Below are experts of layer 4 (counted from 0) of a mixture-of-experts language model. Rows are named router (the router's row for the expert), gate (a neuron's input weights, with its number), up (a neuron's input weights, with its number), down (a neuron's output weights, with its number) and show model dimensions 0-159. Each number is 500 + 50 x the weight over its row's rms, rounded and kept within 0 to 999. Numbers have three digits each.
Before each expert's rows: a language model's description of what the expert responds to. This comes from a sample of Wikipedia text that the model never trained on.

# expert 5
Description: Table-cell word starts. First pieces of capitalized words inside sports and season tables, often after a pipe, e.g. Cap(tain), Cap(acity), T-ul(sa); also his/Her and dem(olished).
router:465514466524557465501509515457498544472507564479441572566504415464444491529455528499523433521507472484489415493579582489490479528466497520510376604441601509456432538554484553458520449572557555469476498531505442462536521519543603437550523489547542511487337469497531471487434523470459497429521429496553485486595551554392454482491481504523484471476490488445527524565481535447452555530482484390560488480414508485444520490565342511648522502572539503476458591554437521556481491560574555
gate0:419555553529493483516534526518448536542532498471495508506507442494440423531502499562406479571526416500457462535517518504647373503518544500536489438511565436476391564567580413478552507505507512529533510431441530455553533484546488526487491541469507523537522451538454505501551519391577570495511535451620471472445540522472487408513454401477518511534535505562384544519404521504442517529520561508485517469529452460588485448429511468526546586438525450612453419494567611534466525523478389
up0:577526479416404516510519382485494495471485581560476526478465451410520390464474547571563490541519436503435463564457542400604580486506513549544395474518382493484510431501622479453398541516504462537466572464401555470463490470421496395495495555540480470569529467561490422488470493550412514496524525508479590479519447477536466529451520549545531514529511473554518429560508540500533574515493498530570464509507490471497435485520437531452537532474496586512535618504601485559592502496521437
down0:521481569498497550590554440356438530531444546539497531511453475515468481506551566531510516509514513454526480539480379525457450596389490514436477468500504529558523572543457427500491493455508536478585550551436504483470522483486358443496501503447386477573538509532392474432537557416486487507519484534522545477465520569567595538484522466569497586543509487525599521511466460524497429525490467451484476523503468547486459482431545458320491495549562467569529508602528421555492398481471519
gate1:461530417471437460540446477565469480491449520510569610518502484481492500449510521398480573492525437471541555507580501538393552520552478402588501445477571573487522583547504450502454515539484470476589523486487562501501508446424454535484555491463474540457523632524481486451439488545559477386554436494493437463432444472483466623512436449477460519542543483578546468489559447485434472503511504447603508466536434468564490350525526432526493489434472504420472461393597519528540536476434514
up1:498490493503449491395527469574521550507525550581403491451488618513507525558542511503547536555480508552496518511584477424479444604477436469586487462513422391619502534580436483541471547562440487476475505512455518501568554502496406508466524458441489561495551577543393502524480600487423527555491522527486507348460540516507488550561510508421411462528522541542555499472577495417432550509476473484544443408517428442541465500561491539494370456461568533516456529542527553558482474475488530
down1:528554606487597521511513526530514568529459515551512441465521483516469495435514627427582612451595452404431483508586453414564567578522501471451383507492461512482440475455467590449517479460555448487424451514425458632551506530456554473500573510433584408512447433524410496529498494488601506543506565493505499537439547555490466510471451516510594489503489470496546483400458589520496416400509439492500463499527517477417588411505517493492516454501534503529519516463480536521508495472488503
gate2:552462447488589525559450398551504546458549520459576517527538490368544485544450513560592525461477497513509462474503497510390521495421479491537530491417542457479448491550444441525536597512593562527483443558459472495510459512480500426488400522489491401558472553482404482559517560579433400505547482467490574547428551467435532478548472467511438529457445484528512502439474510569484527504551531528476503510525374459440489433605438565598496523535533502471377586537496484567555579516539492
up2:426588541515424562547526527536517534468446473510399453486482418501413542410484440473460543534516515392484515532552603528451478536488595495549412506458484501413544430486454518492420494464455541531568489420483561511498522556507529454447515511538552510481593488578521473531517521381548483546404516483462504452466504523474528486529539521412509438579541398487452495429480489385512452515530530563544516543549543620485507570521469514584605453556390533511510447459521474448522416565536458
down2:465519497445472475518425531448564493556499492518469448488498519505446508454494600487515525541498475462535461531542540641440465565427387564463424531550363506519514617469509590488496428453442517478474458472516568463535573514528467510478544527560481546447532523422481523525436523478615516399532466496437502563484420552527425511553475561528625506530433512576437435419498444466420561434533418539417461473541573516498508598454512480516513435443542554477545494519513547484507532452577543
gate3:460537518537539541487570445468496489427533515495504553555496435539480442449496454508486438586530536494479474600468504452514490468424509553414501532532484537386564463552462576511559456487511450425539568359507507509551423505521560486488522503463580404497484442492653484474553413602507571500444487502577514482468448575523556420575467423515531439519565502517457485596479525456510420565509495538406500534513588550486424500468525442434515502577496440525527494497532581615488573479473539
up3:564508509458443519452522437473471456480491562458539504527446408520475475364470507509565484465526587505542531511486525505506488521548492565518480445499496515578495520617459450357457545426427540466448502568556472484512525522440510512527482491524508420543452556491524551558487577587484497481594458412489569456407427453536541478440420452544509583465581450440486555628463572512560578491467479504556488395494484577539477517451462492522529487499447618437573480492543547442448442489455586
down3:465448606487503487374465376526459553500539581442511582501513462515486468504517589536415418460558438463600588520509507436539553512510492534540378488486516437476554489493516472493566492578458416563540486424489537526447587466468546437549410510550504447530435571550560542496479521551562522500486516377515531564472511527470473491527483505538495558394506425492566481495415452434525528503554554495530467432461454478444477523527423531410593457624506523514480479554502463530513475544426505
gate4:427499489505518452455522538429520557546532517512458564558432399469511487510407500482487490549458506437596552484474421417469555417482478438503565537592601523577528528597435434475558471482581515418484498530527561477447552498617546471484409547541518417515507616424491427514430550502516415569445541514531608439484459529502424558452462539519438538506435507513553451510448473541528583471520449534477456505543527505507516479557413521492476464558434510553477491397500587543456502529446547
up4:448524554489541518419496534431489473565591514507428562565484409472529528443389485575447371621552388405467535446539504507482463483597515522509521586525536479557481493516426507493467481534585414464533599509548488493507527533621550485537436491538506486598503487490593436455517520531503509592479461490534555434445463472513481499501419474564473493528421360524539455515412508541548547528481458471392470519480486467513508482496468469493534465487431546546472500459476580551503451550449563
down4:484529552456481437605539491538499480420557546505489455456444523509505471473479539513496453513452513455495479571499568513403485435521511472394487438493444471622533480505565501518466479495584467548551583450558465513492615477542577496483520480427537505470560465440613419452375449490577472494481474495523475459545559534504472528500466523579473496489370470507413426579544530462450522410495553606501517428466509450513533547569429566597434493550426552506551536580560495488459529540418537
gate5:503442490539466429489483475564478544532474510515470483524481499498490476539460539489583530562505494496498500446462514567540541534480445482505433396410533537465525485610492456508560515505423442509546603550505486569441400514496494503506543530486443590512490385489537496477429471605508434486496364533537564527505476523497421417509662471437497482458445485523443476535603569515501581470518530516450487502563504441546437565524493506393513471620563460538519615406476433478471505501439587
up5:531449444518588564464579536452485533457553420555502473554428515502626477495534523451458425561491355443566473450532418517482410549565482558539457457504522463472412495519487511582489492503392451535489481530600490529586542536460507537541528439567476560463494503470492493414568466556467464524468380412464479543502525572490442445529539424491451524497497487469670413473510555490537492508552519502450488508491560498524519475512489530432418429520574505525557462444542585501475446506447548
down5:536461426495484500539615491504502545505424653445530531496493459502467490414524445396527472433535491524498456488542394585462468573505566503471539493561575506538475492597440488491480541505402434559539483538467491545537529536506493492516487428451446587505530464500542457527492487488555485553488437451469635632461453570458496515448544493487508397513455534510602481586433542513583602515535431508406482517499527499470547473467479593466451510418511443425452544537457466512480445549550561
gate6:536587567465386420566557528534453534467485518586430524454467454490477524454587441530423464424486522440517460662529593405488479501537470582550499506521514432561523547567496519478487468526473601556473435511456443591570564605488560503491507546433483519526514520485484458546506557468473535545526477503443644465510534453542450542480467467434430488494541401503505455579455498496434437476492446512526427572405537466458518561507477510532474565537491552436530460562473498522472407475486461
up6:595459504477494528503494428485453490536488517505490451399524516531462546503519473497497490569548468415605599480491471582576475485524515519533502494587459500539561423429428475568540535415521468487478418564547472430429496531459545538466495448503420492526503488516503554428562510478519462485399578478505503508499447510538516509455529414539433540429474509542462426505492457413532606462519420591544528497575413540543605508535546571494530448420497509514491600465435456338490492561613470
down6:448565489568567431508414507600460496531624450448519582538538539423435449512487509449418531439500531552453481381468507544527444549525540514502533585502438560505432540518451501484461506502473454580569467575420467446548526462526509511567494546527425497495604496455604591498464505527473462463440483444572597510574509457462581547468442522487454494526521402431480482509533507523525540560565428472434484498460458522496486441531570482465487461442479542492366491559521556486532494460599404
gate7:550517442573455472535465578450472469435549443520467604435496565557404533500454636438524626549501565490578505501506422496422499428501478504421470498509495430507519486473448439450540508477509578529531400584380489501497487491478429495466546462485505517482471565533384548489456505572578575526512520583535526549612463578508509493518463516497420563612498525485573479546533489451460424412462537513556451461539515459515477461564503590482485487437548532498442531491480481517485470539396531
up7:529484426517559517509621472489539479502418508519533472488366458506538463540570474515540497416541550546468530577434524539564505494463438516517556537511553456455500547492469475567473388520568502449502513466476502518380491523586539475542542475566511480593513497486514522556615525420484563553436624483486562505517520561443424453524529552449437462548551485421476433556358483456517446498490497567469493493534539521504522458393455455523593384504499521497448484519440446424482431548574539
down7:539523493602492548470515562529501503491492419489490523497464511530536487590553412531527480436518527572515448522507470552463470486438480519493430500531490598435504517510447469464548530521490507466417512513520417492491479515592523547519479472432376446597534483567476463591688539502426526459448502551471516487552454533514393386519514454506597466438445467498573579555469514466462463523486456434524474554544499583499474509531438584575522549491472483520469410539424407494511437527629434
gate8:573459446573537463507450407490514508523440599562643409514586517469514466527586541517482462539568475436447502553511487498489463511573547487464448443578493550526416421453531496520562496494543482475475550491486613444500488491644528418477454486439481509477512484531465482456583528500467503567401511586566386469538542414537471461551470490470592511519526507538560446502489379515527482570547439494474420547452427486527539529520449469424441447544517427568472430528558519525480504509509554
up8:506479428532468472439543450463521523488498422496465516446566509434435502481479534510549453450525407372425480517611584531544544395521440440475447421510531590464498546455484533460482434483526603480477501461567484542518514491509542503552513614430438572538439481502486558492516471536543469405486528471482507536473503433421534511427472565480471516511464513431485579505512501593495566429574563485550532470458518517542440581452446522563508588620454483502573504513586463484594408507561591
down8:609504443494476458488413481474468448557463535495505378519518591450509527539475566494505531562502629530537561510461513451482528521564568396432397459493549483550548413512525509557515489447506530399483515443533476556481389569519586438477431491453571596467542516501512535531524493455510444488398438446523503523434514456623559577584528546513511439466526539532457513540519454502477421575566453469481481565418515478462521560472512426477464534497571485605437407475476491468481539514485545

# expert 18
Description: Words, names, years in awards. Middle pieces of long proper names and institution words (Te-lev-isión, Cle-vel-and, Agric-ult-ure) and the digits inside years like 2020 and 2006.
router:439560424488491463419483440446491475631522526542465519566564393502391466452503472450573453534454441458511517485447459494521495469496548465541403552478560462480497491512449535576470439577438581480575423518490529448510440536609558566563486461532511512446473493564598456494454504532498428509549480573529492496491595491472448541489591451481509396544495543450494521545520460525462545572509599472496516438478476541444528430404471473626450462557487548475503558515406497617462493490549487
gate0:536444580499560588523563450436469494582576414472521466484598457430375524483529423458559509520509490452578520503485562462463458444430465495506468654573504474500561520589521582543515488491493508423547518491512575474439557531521515479509527507379457472521364502516581488379460491523452438493473543495466430566535549521534501488509562589415548559468497490527504533501490481499400551420520558495511448616500492508471512558483487531565447494491520577497469521463493498410465498447510416
up0:490555464525469531449523441561504422439470545623528512451497528478576443555520488528391530479587598526502489515470427454526614581465436509429514495540380520521478497540474478459543493454438488499498506468469499482558468506560496392432529590506490542452614508494394472523564501528452510479463534567424606455449485489529579484480474496561421397561504464496510523529509573445405424499586497492473519499499499469441524500598578516401460482450591515466492464600523533462478458451515553
down0:451406478606449479402549508466425570452544565623409533555473518479523484522505415508415486538457470554505511490543451501471535527497542528547480391473440418534522426504516468441549445522632508511503554546576531478593421404568477478483533531525430482379462547499490500550479470451504471503468501463447566474483535478497530503455507478590509589397555484565615529548607573526505448508540523482538572428545534512420519469428547486529522476526547490531417447494503439510491499462548521
gate1:489560432500525474468456510499455549528403499451512528520516489441478437558501392457629454463427452496578519555578514622543516506437436415517504440517533483531509556514468582527499433574470547578491479488378589452427506502468498523491499487528553452552606523578491537408581536537494496499586568471478459454535559441588529496479509500457520522565504489434461542594497500531451454522500529462473452502539462440573481511501505485466391421470501455465469473511453420424670502539486495
up1:466384474565457575597567507507509584465480546505449367397575441521487483497529433492475440499506482426474442584432497549569527515381540463411447489506536452513525511490548491528539469565524547544553551527507504480459448567464503365458608512582472527476480454535502535505519526469523449439464487459525463523488511512534545345496440476550508537498551512574439591427406404464569468441592499489458545407490442448500544505546536477549443529526535509474517546528509505505496526534567460
down1:508504430425516548441493435527432548512570452413526492495514458492443536508436426517488438472493642452578506588523520514470607423494477519455455520560477500444579499460511578397517516398550500481545478434530549467453559453471473537489552461477522503528588556500524614507571569449520460468427483470498473442396452618536442475536545488524494443419618487491599486479534447443502583489509502480517501566448485518522468467584606450487515517486429470535467459513504542534515464464536616
gate2:528505454579457450585435402534527473411481565587452511414587547520483548560465623512508472496487440473497461441499613475434518490479532546532446544406478510550443482468510556589567441556521438511524509426504487544516511543493461449485434468477523481526485481462582455444531503556404561494498465529506540601538490440464496513587600433516480448432538515535471567620537529504429532556461579460506510504446397466523400570438476476514479497424491504502506521575495378488497549528554451
up2:581407542522515501464508487497560546484502478473506498472504582488498476467519518535462541520495525511530539587459460525580478505390472609489579455465446535449563511590581392525472498470474479475494496546482559506509519480428480460462436431524569486569497514417420406559491479498512543552492576494554555444415480555515380475495481452443585453523481492463549390511469420488611424509591339470560533500532505546508507457466548543402544421562520507452545495530479516590475501431520572
down2:574519460432420404518531490524535415577426457476544509536565550442497498456514478517479500494535529476513478506479548482539481428475415516519634515405506426505533522560515515521499548470444448583510532536597593515485513526448510555533475481458461461545461486443473435415405568502478496530429515533516458419555494502494436456430486562489466506524498521521504470534524442473477472370550488468468501712588520460508609514516478456593523435541569514454529538462567559518444425471567552
gate3:447418556540461415650503485534448384507508438521491476500489418501461553422457568515489488556476576402453460488557543595510521431533598556491564457439523525511465597480484512434586499515530567445417525456460490553443470369423521529451525470534505494464530491471506531495437611437481486491442568463540485526509409514484532477519478507530525533481473475484560568593469527551412518571437476570488594566535532505453479494467473556544531481618515552429506523483480466471406479459529521
up3:545496545526495501511618456608487562474435486462479399438545534538467522547400551512593523444506480462549561419514421518487454549524529505582509432451413450503555431457553559505500567552463527437533448482525486555562538551459400550439488457421566600502590538427489480479509548517572458563493527538385484542485555577469467500493483512410477532487558453406531464510523475517549477544528520508499463459496543573548496608442506573522422469509474485505544438397483411590488512438516470
down3:589574579370434533486500560511440511521533408384496426531475500479437524471530525477509387572542586502576501416484399492449481472573541489588530491462615535434454475498563554492375500560538500550487504489550558529465518514500414528533542508497486573571537448460545511449546428521470561538489420462648476494451482458451505501417475496518479551516583465493528529534490469483472555469524483504518456596484420435464570501545466486465493420463551487440536569452511564505553501468471451
gate4:489445499511454540491582535509531533557548505416533434421464577549436457497472552481491486564493480504454525355421487410575536479429475478544460480576507504479545480426462488532562485457552491527521497495428496494494520447560420447481507502318520528407489505572541463615395493615366527501500499518513526459545442486582516525502527436484499559562442546465494542485543430490547546523537506605534493509511472536558492503575478519449518502579530426450472579461583550454461503499453578
up4:485487506497540476473468507449572433447485517591517501494571482497470506479539481537512487555518477483512468729578493571523518529550553587451551527499462464574525525541644436482443502503471468449464517428509539557446478429452513497495576523589472441535544434528478450440564380447572484551513537453516489596461462453449525449505512542531553455499544489573512455505410525537426427460542431409552517453533587506464487497434528506511478490442529529545595376544501504492573528512469459
down4:483504444538470512503471384369469533458418456556519530587407509588459599584555503463563511466500538471504490515482485413450535532520483409583396524387499468491451497433457522532562512512460514492463599478554476424490423519541457532441520415472466478506568554520559496485589517480565393432482526521465475535503527455500552507520488437607523490488553513592499525403474516541417587585496538528481472500451502499473539516462512477464422561509507514433452449568570544483519564533610536
gate5:514520432527461471470656517476527458529436372523439460411446498538459489444481481470481559489552532402495508459457527479526448370471564527560492546421461533496477443454573504482454547469554508625533474463461415382517485539502443545468528490513589510465549482460491634561487544492444466529452531563486565514472504582459550470475521544539613537472512542471482602533472462458485521417558478593488427543520535534554451468528530539543493472549508427482472440439514426467465556546505417
up5:432404480535549538465527468472495497428551421468500482451570453463541545569468531537494453501486523477550497457528468523497556534495608567499509544512518422522399545541477482468447563495517634439461459499547552402544544468452506563529465508492536513404366508441512486434520456452484473536550474341509519546523425495542503507558451503427512430444450460503578484555426514586505570510567316539550504486477530399510520530462490536424508475471518456558496477466545522537479498528607493
down5:498551580459425505495457447503373511445539536530495509551557553427408457466537496489487511493514554462535528443514412407556482514507503441532519439491487537558416455413433595575508508505383514517485478518538426551463503454527476555554482429526500415537562506516546458506447451527545524455436403471559575423488580491485398532491551457610554544472565605484538530420570517482420502506544579466420510538564507532498517468492447543509501458520518449505432566415554560488540533587543425
gate6:501559513436481492491501458587509573449503516545501626534568376536447540542463509468413452533533598557530566615506493486423512586543513377512540371536422496526486553488557496447465519519454425532560536508474426512458517514500548602508527425500486466523562515432456468399545564541525453428599514477493515443486486443471566524437549418443570509544433430510427460516497544433540479573514495510549524485475503463489552465457502496582486540436434506519429477433525532586470474488439541
up6:485432579497488445440406553502524573412521477476592501547527488581488421430559452566494601575451482521446516468454500590492527459495524464486511552531423593471466585502521505451529482446457528465473487467511548440435445499455489419521580411511493509480564444555531465647509446536535520418435521594482420571526442484554452464550547426461585520539438429444454490500489494404517437459464548536605527405519484470532535542527482464492542501553455480516570518486528543581432496463432534
down6:574492378476555487424512528495477489519481552474511370547455493572514400426439462441570538437502464620479543550496486470503549570569491514543496391390419496563518426469415552483601526495553495619516427551486465581558493476506462496449484559466523473542464579590461590514548547484484456476371442529525481528406407459431526549507524556503508534542472513456483534459483525449476491474458478411537512442498593499483489467491506494471507538507560480542520584485490491489555529577503436
gate7:421533504496524633464454535433484451483556570449528579497513437480384549427530407447476562506530501521550530540502555403472509620500489482438594512509520529498432560515486441586430513463518417472611550437431549495516539497503464440495495527531557532578444472556466472542492514601495483497500493464503536467461472562479526422496474534520562490489513527561603544533510513474487437533562435482489468464512529518534528387512516509506575387431359554400534452491529581443516439493535548
up7:565490481517515549582527529408493413471462515451446460473398557418499582538549492455464551422485483545417579507449543464509477525547521505514511378499517526543529478474507483470482471529561486433467618496582480522572555578515531493528509548514624511455549498489507551404566572373529477494475522564568524435469614470474438500550508582510525492475554420549495456508355487523464503433433510517484527585465591518492421488454567552490485526452430535518478471443447445521575424474504501
down7:452579593478522603465539508463480435562479468479505452476641405519496510444530553498463514442439366500446544484477450482481485456498494582481535559518532573512500486402512508494524539424513508460474416377497528480433497496522565482539486512458593486474551421519493539588497532648545434546554445581516551497526559463572543423431475523500443457556461518537560535539466547528466477446430473535454485462418542501464555442514476549579552506550503438486566604487382468480511464503498474
gate8:513462557510542435545537544567469396483473462525598520543462438607523584478576449523466534530522546483463502391503619545470513471542422409590480578444518477520634558403464446490536557547504448412486548519515485531509509534535463468555414454554437498517519424498507432493543529547468467487553523440472550622458493507495475453451598508488514455543464427455481459513513514527452450460501514494545521380564468499450474598547534568465450434483521494456492515492439601505404537522448483
up8:453363498596452525548463416531395490493482625545600425616496538564539447448446519580495470432472441502419477534514568548542466575484429579485458376514534498534484545504530566490500531539526494434476563508541427578446583481496468471558506494531527448545591528543544429473456516519503398444544447507403523425485471512446505488511520528529538492472502532488491532409492484531535488458573392488463429466490441533483444523527547453529537472558523553555579519455458476570535457530430510
down8:488550518523411520608503528552380594519571416405406471474368518536444494520560470565498480537464528516462582496512472429504419513440572567451597530527580472485592522515461449509459475486531434490495541474485493511445535404539465504474507542532492514520520529497468444624446551518513405469535517460493456450438500537503500531481496482497406528550467498527432495476506614451575509467492470571565519475411471534519605460557483374531499508481472442467475440449507593549440569551511477

# expert 19
Description: Word-initial consonant clusters. Opening fragments of lowercase words after articles or prepositions, like h, st, r, fl, pro, as in fl-uid, st-aff.
router:476517561579516441430480583447516475519512604480454533491557395464451514466453407531517487568514466427505513472557544476453513464512531494504422532485554536423506570511505527478515449452538570519605521479498518446455456469466558455572548613472472488556411538594517460451449558505513574464490424560492453490515478487535490450463471540554511447538440490600537453576540497498456566514500491437485465481417397465438553519498421471671434571578545506459411543590456507560477507532570523
gate0:596529438512494472530582547494446457514464567508497454499468427463540503541524490527524428433528538492520523546565493544464546523495496537491524548603546498458448500367395529483417455493443489483498446500537484549464454530496439475459470473515460571518551582452492490528466398510555543456533550457357495583557514513534514423549418479590446530418506471430556446473487549482488420461511580461490510481522479475457413439445506497514508577558549469413528659503552594562442541409526573
up0:568505552498488512515517604510504493533438508403466465522489566574415462400536565524530471539460407402516518524489476448508424539524539544545424503481457543538423477453506505409496535490491512424459509589411445500504530534510486457543513459506413510507446473479564476513530517586501437588453584513530518518518467600535493515513575517454545553473485508553526544583417471469404476506511392429434418533525592495380548538447518552538531428541520507541546423579422549558438472571501591
down0:394463554522477558466474534541544564548521507418598493513626548571525491521490487489499441563529437509485507467452449549533472454498618590515564429451583499590522613548527518522441521410438548490551478575502492448589443499511476442471471557523439431438457534517559426520483524470522472584577417562527516535610524439531515516509487600543389471452548522496479444539463470444519448451474486539402413443460442505473454454481479542490503463466531436546540500549393475515495510481436511
gate1:597544501466488484557523394521451523512527557555493462436478470458383504510504488486609606517397480408581456445404421501443573461487483523464638481571529452433539532486555478604500451462554477493439478513472524534487523548503428472482561443496526411537535499542493440486466465510467509456568513442390466482494611524533599490514514424528488571484501496466513430454508529541457435540567540545510518486594519528503441464542575442482559471480449524477487586427514580459522546517600520
up1:569466531490502443671456460495440432519541606458487524481461400436494441524468551449552529429449561462537447517539528568456564476587545422530559439577537523434513524543461596542481498457503572445472495508502440569563480518518464498462509440480529420500476501509511482473477489533515488418587514437509568512552615518513504393444404500516417569458538479512510431461524497584440449474445461537527491429529529506523448452504545515517579558443428571430460604490561571548490548458506514
down1:506445461580472507521448445529498538532538508448459539518487464478484585470500558568499438486457458551532426584506485469460508422501560510578416574443463451399541569548491486482416436475449520473469518497480474495482578524550611400589491566439514391534491489534527463468461474518446482547619582495449544511420492483439511615539488508488522484462511553598412525566463531493433502462574492528523526519559546483432461470585536583503517500440493430512500611430537586463497420534413434
gate2:591451468527440554501521493588520489466538441505516430437519565509432442490608519565500493434482476523412539541508504480459446540441643484551395530521474462459556512526608518474537445504525480580468502553493466506489611517407419518458497532507441503542476506511495520386526509544479568466458461487542584488535499460533460488436490468510448496569538524543519562552498536425454591437496524498404548561419598491413522512536403564502441557493611463574594507563513427455497478528494447
up2:513526526503442376468475513408570426434513559488505547517485422526558485459433559435472541523493509556516473515490492579492493548501420492394642527539477475461496532444498563501486530498498435489475519430528461529405410394468554545509482470476526465522525506479447504533478510482484551496548571533430417533489541507464624527566525493503534549526493469485529349478514511519504435610522458535568508474404442567607586431439523462436556481447456582498427586503552519467535536506585547
down2:480526482389498476479518580422477374489443455447521570534532436565490432532575568472521601527523540515517573538440498567451436424440502545470545464543529454570456487614456498534358595524508488588401469556456516513387451409520472474496506526430471517452516459453504497518473521537412561491575449476509494437454553473520516592518475495498552520536461500495474455473529444495564599556481485523556494543425602523548499547474501419432559444543515603481481549537515522472432489490468498
gate3:471495495571536515592478590419590408525432477477519516463408442497488593519539532510450528507520501475479573517438540460482524561586433453537554515486587539497484557451490449607566586583495494537514572450417537419541515556504440506403477514451537419515456537458440466378539523605484526414471496518496469515503514448539495546473497474510563533461554443469503458438551504494468502483512461493468434460640393512532482474486419531446563451489567537447474551433549563456474490587545432
up3:398551552475404519472552460454544473454444423469504477501499483469422562498497505554477469496535454519570519493501525413468466533418432450543471530501541498504470519419504501611610547532522503545468504477483489432487513470555511613563405443507562467468532533554516475508514600548547533441545404541493478457455464466577618526547534351592471445537538480522449527519495553423544509555526456499466476547530455462492513376556513580533599539418476498490515356493550559496548531527484502
down3:499531415556530471539499522469474502453467519537558522471449475494551390474539579583506446397516651471538565518576489484416505491530503478513544453412535498556587505493514475501521541549416525455492554455547509479461513484472517608506442517477504519501485451512548498442500462522504527477580427510592563537427491458513472522466610408552507507520555435453493501375439516425513398462488464549492483557573480488424539535579467442560548438578545384461482525528593443397492434523562485
gate4:404530541547423486488532434559457499567536554472487535376537515425538493454465390550470483541526412520576526454494557509539499562621449407583511495591531487545539544556481467480531437540527457453549512496490502533496504462540487518415492445531466519575454477476576522426520539544562437433522464564586579437485475484528496423508495513552435486469520464532423603486552465451550349506611492422475524482439496447600531513483503510508461599483445562491507540551493468519568544434453495
up4:519423468507573546554507536421528514511551538418576486513520458490493452451559459433488541490467518479468541512438502527514597552458520555381527371511428468507521481439567468481487549554434466507491475503432536511561544461523554502474574530512599410470521498458529545573487425449452533537447604475501480572475531505572407512472496557448505516486513461511517389585481498600485556511526447568475413484546492551437521575521546501331559419506534528556533472461418476420506519604529489
down4:443473512586475521442599511488514596493461469559483494565550461427415418451504510486555508564447553508578426468536516559384515547419525520536491452507472593565521562546403398483429552506454464560505473386421500541457484473464510539474478472511492519563446517410509453497450485477553539602508485586531418427527572458462487505566445480562555614508440536554461497548533494536486549462513453462533576508486480523413438486501538478446508514455434398593542604485474467446525523519536510
gate5:535560541451518503547587563604476464474484484512544515444446468550443560468512502495602474572492454465365574579533554432495475534473478390502521530454526510472494526466558557393522591561410506629409587459488481445474529549550467513444494498452541461492546447517581547507520485463508486451485387536509510468439489532534407566529529504454490399575525454541503428465472496407490487474463595575432512438477529475438590472600476496523455536484508479546497501579440467474497561557529511
up5:527382460558527501537518391498423439558586557511539450516456390471507484450509484578423509534535532411514576498469551493543482496471479530458598545542488503473469539349480568415499406542520414517467471573546407520511544512475510512558531477532493460448440504456490551601504528542446476513461489434549509443485473448606438472456466565521542498519521478518567489469481490476481478465522512485506423443458473601645550417508643503461437458565484527540589507488470461486486510451529469
down5:525570535460508527533485517471503557610533518480507578405451397593494487448430478469479583492576529593508504540519538499522468543480530484489573510513487465538531484472480517414557513501522487436461604482381522448623499511428454447488490540525609502443482517445523548443481544434464502501485383530524551385493503560499462498511513558440428496515519549536521523529511565459471541469453520448468524409581553406521479433557480581444482491528502486535466437471460517388604520584367472
gate6:388588547515492428411492543463468530490527449443476513480573568430496466507449486439500484480451542529532443439546558544436454447460554498561387477426580524423563477501420527498498500572492542514469546465499505448457533472549481476529527487508481460545500532438540539524431544530508573455472544590544489449550447444475437572537606506527504562547368451470469564555507588506559497561561457577535592462540460464549566559537421409613522477550495534551559502484431458554504516575565450
up6:494562504517459474409533574508464434501514495531599485434518510402513464448445538485481463453491491509518500547536510613428440415504494502582376432455527539509488520528440525463498478584519574578491488384401535442427509458574473466434616528423489492555549443450575497516548456485479535452494582581537558437544442385509524480474553507501514570560413418515469594515458517536571528523547410551503524505440525473554535585480479503455559527557477527469570485451508419529471513545520453
down6:475442476488521464497421449561414485525507491538474556532522470547547463453431550453471571531573558517589531478566600479381507441559555500598425487441482528542488445515529446477528544427531507517482552455520533355417569482502478511505499529413469450540491526439482589522498538461525548473527574394491518463513473553414553512496563426494519522555416492496545475547457464536493465445590487535444573396492594565489530514428475516470515493463541471511620393425405529510527497471575535
gate7:468556581494515529553497538491503529416458498451561495549430491550533602626460502492417471406570518511508504540635474528501494491587572543509464493514491543516413370433553487491463417460503495476535439484487487577469388499508457512447499546465497573491595517455535519364569457536447527469537424590489474559446427542493499507531476552457474489450462486463578498524496540443454575515547486382437469496495463496443480534592473475518505506527572495508512372538515448500502425543447576
up7:535467520446416517469543429516521489499613541510527520474474362578513463476495513526479506489515511544557580467450520503465493530449416405566504506598460495478640552589434523497506522526460421540534430497527525547482479394432455527433529462501502449500541482464537490555469537600475511495533518460556529444492533481504546447407471448491527569583512435505427497479602434403546446461393530560598488451380445448533466481457556486505587555445480531483613484517557478507534522478493538
down7:538490495482514596620496461541509463526516431565492486508501532535586473523566563384467574431524519557489448457503604556611428482486482468442552579475456494554335448447556460502437473508460490408480511435561549463425542461475506477552534438500459501510503440432566477548535432531533581471502406514482570412466514535475487546542500423492484505503509506522493499464606482518439514539417576487501573511479466513447561544551552554406590530480535462539451457440434484475475517484474608
gate8:507468537481446432515564562510533502425576471522525459515434560458505599499429467549474501452516534568447505521664482522497445524481499446471418496540423488535448510520418528461561502520547494456540439460523551555544425444506515466521520527481442513426553525488516480539479524458577536477532539460576368535438487545433510454558430502574506483571473567509479485402492505474482563557473451576420499474519437458453542340517559494418471562521481514542460580575546637424522461485438490
up8:530448555501469502428514462438530429540510538467507429444494501415504542459522569582470441531402455561509556506620401631451533493439500512534459515544467555591529505516532522576431413568587488462533520471496577493566509538492536405533513575509426429475467532515440444465519500493557481520435509483574455423445465430427528458452568381525537542518523543534444563482484543526518534459631391418469491492526481441510468509415524498422478495527566569488561505504544527514558476518535450
down8:591467541491502423403513534511558493474493532544491465508464597448592538543492577475484479487501409469453497391478418422482537438511563426501471487460408509510618536521576537513425500513461517539584420445587578533520551551483495572543518534473479465406525482466488506511526517462432494582520480640391514514525588511610532495486475494545539545554480454415493434551523496491574498487526534541502430441445459426423503535475619509483566503471505498483496477435428482502527402557475459